config.yaml
n_layer: 10
d_model: 384
n_experts: 40
experts_per_token: 2
d_expert: 224
d_shared_expert: 384
activation: "gelu"
moe_layers: [1, 3, 5, 7, 9]
router_score: "softmax"
normalize_top_k: true
routed_scale: 1.0
balance_loss: 0.014
balance_bias: false
init_std_router: 0.00749
lr_router: 0.000503
vocab_size: 8192
norm: "rmsnorm"
norm_eps: 1e-05
tie_embeddings: true
optimizer: "soap_variant"
lr: 0.00186
beta1: 0.95
beta2: 0.95
batch_tokens: [32768, 65536, 131072]
seq_len: 512
train_tokens: 298300000
steps: 4723
dataset: "wikipedia_en"
Below are experts of layer 5 (counted from 0) of a mixture-of-experts language model. Rows are named up (a neuron's input weights, with its number) and show model dimensions 128-255. Each number is 128 + 24 x the weight over its row's rms, rounded and kept within 0 to 255. Numbers have three digits each.
Before each expert's rows: a language model's description of what the expert responds to; "mostly gets" lists some tokens that are sent to it at least half of the time. This comes from a sample of Wikipedia text that the model never trained on.

# expert 4
It responds to: Capital-letter abbreviations and final year digits, often inside parentheses, such as US, SPD, PRR, 2018; also closing word pieces like kg.
mostly gets: "US", "CC", "Canada", "SC", "SA", "BC"
up3:119147130161120108114122084122099134073119081132136134063129171129125138141112106167149129094129159116145147114129179175137184140140138123144111125133130121167085111140134133136123119096158095148123105136169132126136113172116126153100138103105177123114142136138123139113127134125118113141158101134094125100121117135117147140122116087157115137126115089153158093145136153160175172113143

# expert 11
It responds to: Stems of common English words awaiting a suffix like -ing or -er, often after "the/a", such as farm(er), Sing(er), post(erior), mod(alities).
mostly gets: "mod", "head", "attack", "post", "driv", "engine"
up0:159135154116188106128114131143145125123151140110130120103118125132171113135121087149132097142113069133129131094056135168116130110189089118166139122145110137180115134128150090087074184127098156108107099146134119139108129186147105130159159120108131104156114156148134147084125132133127106194146130149141127123141110108149124111130143096135110088140101121106096129084143154141123127165132

# expert 23
It responds to: Leading digit groups of numbers in tables and dates, like the 199 of 1998, vote counts 57(6), measurements 56(.6).
mostly gets: "55", "60", "56", "46", "57", "37"
up3:167167140156160075086119074161124156146094141146160134149119088149106131132094076102117141105110107132141137145107137115146125137137136120108140117125130127074143169103155115136137147115096126104106145170182127177085130164108146150169145122131123101120138147165150144119132150136129133134124117109136105076131130127123082142114144155129174117109146136078132135131122143079147178141128

# expert 1
It responds to: Closing tokens at the end of table cells, list items and sentences, such as the pipe at a row end, final periods, ")." and "|---|" lines.
mostly gets: "|", ";", ").", ".\"", ")", "\"."
up0:123116089123107121146136136106097140100130146169128159061165117102095105172135124059140132136152095086103154137090144120129138160133143127099075111139134132114124126112147133138146139146083154121106103113102107120104128130115145057125152103142128142099135109169178117107132148101131159125117146104114118117151137135143099132138134141090095110123135135131177151180114139126146138145158

# expert 39
It responds to: Opening or middle syllables of place, personal and species names, often before -a/-ia endings, such as G(az)a, Lithu(ania), Pakist(an), Oct(av)io.
mostly gets: "soci", "Lev", "Luc", "Arab", "amb", "Mich"
up0:095143146137149112109119135141150117157117150083170109150112125121119135145089086115140110094127197122138120140111130106138089128164134149095108132144143130126129108165131161132077134123151149145112102166150144145139119172121141134120151123180181136139093168137112120137134085092116154110166111115099060179129122176144139170133103125161081115146134096145131118148100168129108088127128

# expert 22
It responds to: First pieces of English surnames and place names before endings like -ton, -ford, -son, such as Carl(ton), Brad(ford), Wil, Harris, Liver.
mostly gets: "Wil", "John", "Rich", "Wood", "Green", "Mitch"
up0:118112121113112122104135098138149098118165115122161129138182143131163166122178104101131094139135079139151151145135121137103113106128115114120104139183108085084158092128156147095154170157132140150088068107151126153125113120134108079152102098136136120113139085133070135151136096101136164125126102141070146142094143124126123125119132174128162132112144143165089146104138138111113149164143

# expert 12
It responds to: Single consonants or consonant clusters starting a split word, often after the or a list marker, such as c of crops, g of gorges, Sk, Ph.
mostly gets: "Sk", "Ph", "St", "Th", "K", "Rh"
up0:172098144123131145122103185108089058104173106126152154134129087127156138134126125137100134109068118125124145137175141144113096146127158147144162123094149107166138140119077081137111109168131096134122112151127141109193165148146113121141139122135135104129072122117140118081155108155095139179104135105124125120188109110184126121106117063137122175119146155125130114126099080124107101147133

# expert 31
It responds to: Words in education histories and infobox or census fields, such as received her Ph.D., undergraduate, Genus, Born, families residing.
mostly gets: "Genus", "Phylum", "Born", "Binomial ", "medalist", "gradu"
up0:132101138162151160133100122120108129138108187134096137133134148143086140165168114155147152091117148141128161132152106134125080143137145117111085136129140110113110098060134104142107108121088077138124118092138130145116129131158151077090093116132122125165159152042145122126136126093132165129121110124115168137146078150101126136091145112155113129078139117112136119139150126151155123087121

# expert 30
It responds to: Initial consonants or clusters beginning a word or name, like Bl, Sch, Kn, Qu, W, Sh, frequent in romanized Chinese and foreign names.
mostly gets: "Bl", "Sch", "Gl", "Kn", "Qu", "Str"
up0:140094167056145151089119131152138146117131080061159129155151115116141121146124126153110130149152130118150123156154136177163122110136135120147162143125131117133042176113119144141159114154125108152148096106122136109140164137093125123116128120093158069111174126106163109098143166126131145119129089095117140136116095166142129156111172128124117181113137104163162123136101141178153161161138

# expert 20
It responds to: Capital-vowel first pieces of names in tables and lists, such as A of Arantxa, E, Un; also modals like would, could, may.
mostly gets: "would ", "ro", "pro", "Pro", "could ", "A"
up0:158064151127163130137131088109132114131125142100104112096135118132113132102114113124092132185132139105096085110162152105127133086087127130119134153130104102122098131166123167149128151143149140109120101149154076181119098126097142095125142119134119124118110169097160145150128133124146175110160115078125133112147116148145139161156121139171127143119110095163186096110107088161127116170128

# expert 13
It responds to: Short word-start pieces ending in e, such as be, bre, le, He, Me, De, taken as the first piece of longer words like breeder, tickle.
mostly gets: "be", "Be", "we", "He", "pe", "Me"
up3:126129149105122165153145132129162104120145144103135094183112151139103121130146115094148151089113142147122135140120135154135106124129139179128157107125136164117191149110133099092140097092140156161121167164112128146172110182101128139105130119128111105112149099094128146122143171129161183153101134111139133104130139139146096116139073141131153131113127120139098107141147104115119136126142

# expert 32
It responds to: Decimal points and second marks inside geographic coordinates, plus scattered mid-word pieces such as contr, ateg, and the also of See also.
mostly gets: "also", "JPL ", "consisted ", "Ontari", "www", "Descrip"
up0:120116144128129105109101125084112133138140121112123131146125132136110172135120126136149126068145121097131139145153124125139105108151167140146158172128169131146147151142172123156082163120107141126140109161156102125109120124112127103125123102152123104086101141150148093165140149159155133135157126078105153113126114157116092170159173159152112158096127086150130115151141172161093130133138

# expert 21
It responds to: Opening pieces of longer words, mostly prefixes like ex, re, dis, sub, trans, un, as in excommunicating, exile, refinement, distinguished.
mostly gets: "trans", "Ex", "dis", "direc", "def", "exp"
up0:138094079138095113124142128164142094135110096086199144109079129132126117164153115129150105085127126114130123114091125112148100126110105122109081118149143117133128101141146125140155130122132095190129099161127114108097117104103123132171091129107117109090133165153120118132132159140081118132100105149112133113103115113140127118125131109141116083125092119135150096107128130141192175197091

# expert 6
It responds to: Table pipes and commas right before numeric values in vote, climate and sports tables, plus prose words before quantities, like approximately, won, scored.
mostly gets: "£", "won ", "approximately ", ",", "least ", "scored "
up3:140082149118110108131142159130131100093115146099127104132106105152139115083132102134121147169141131143150147143117152141088099125090143091171127128139086134144099134128091085118133119156131142109148150168121139109112138093123144143166127124148118121129101149123127113109135128177099139114121085122152119122163150109132159151037160084095154113121129156185152072097118123130139106115101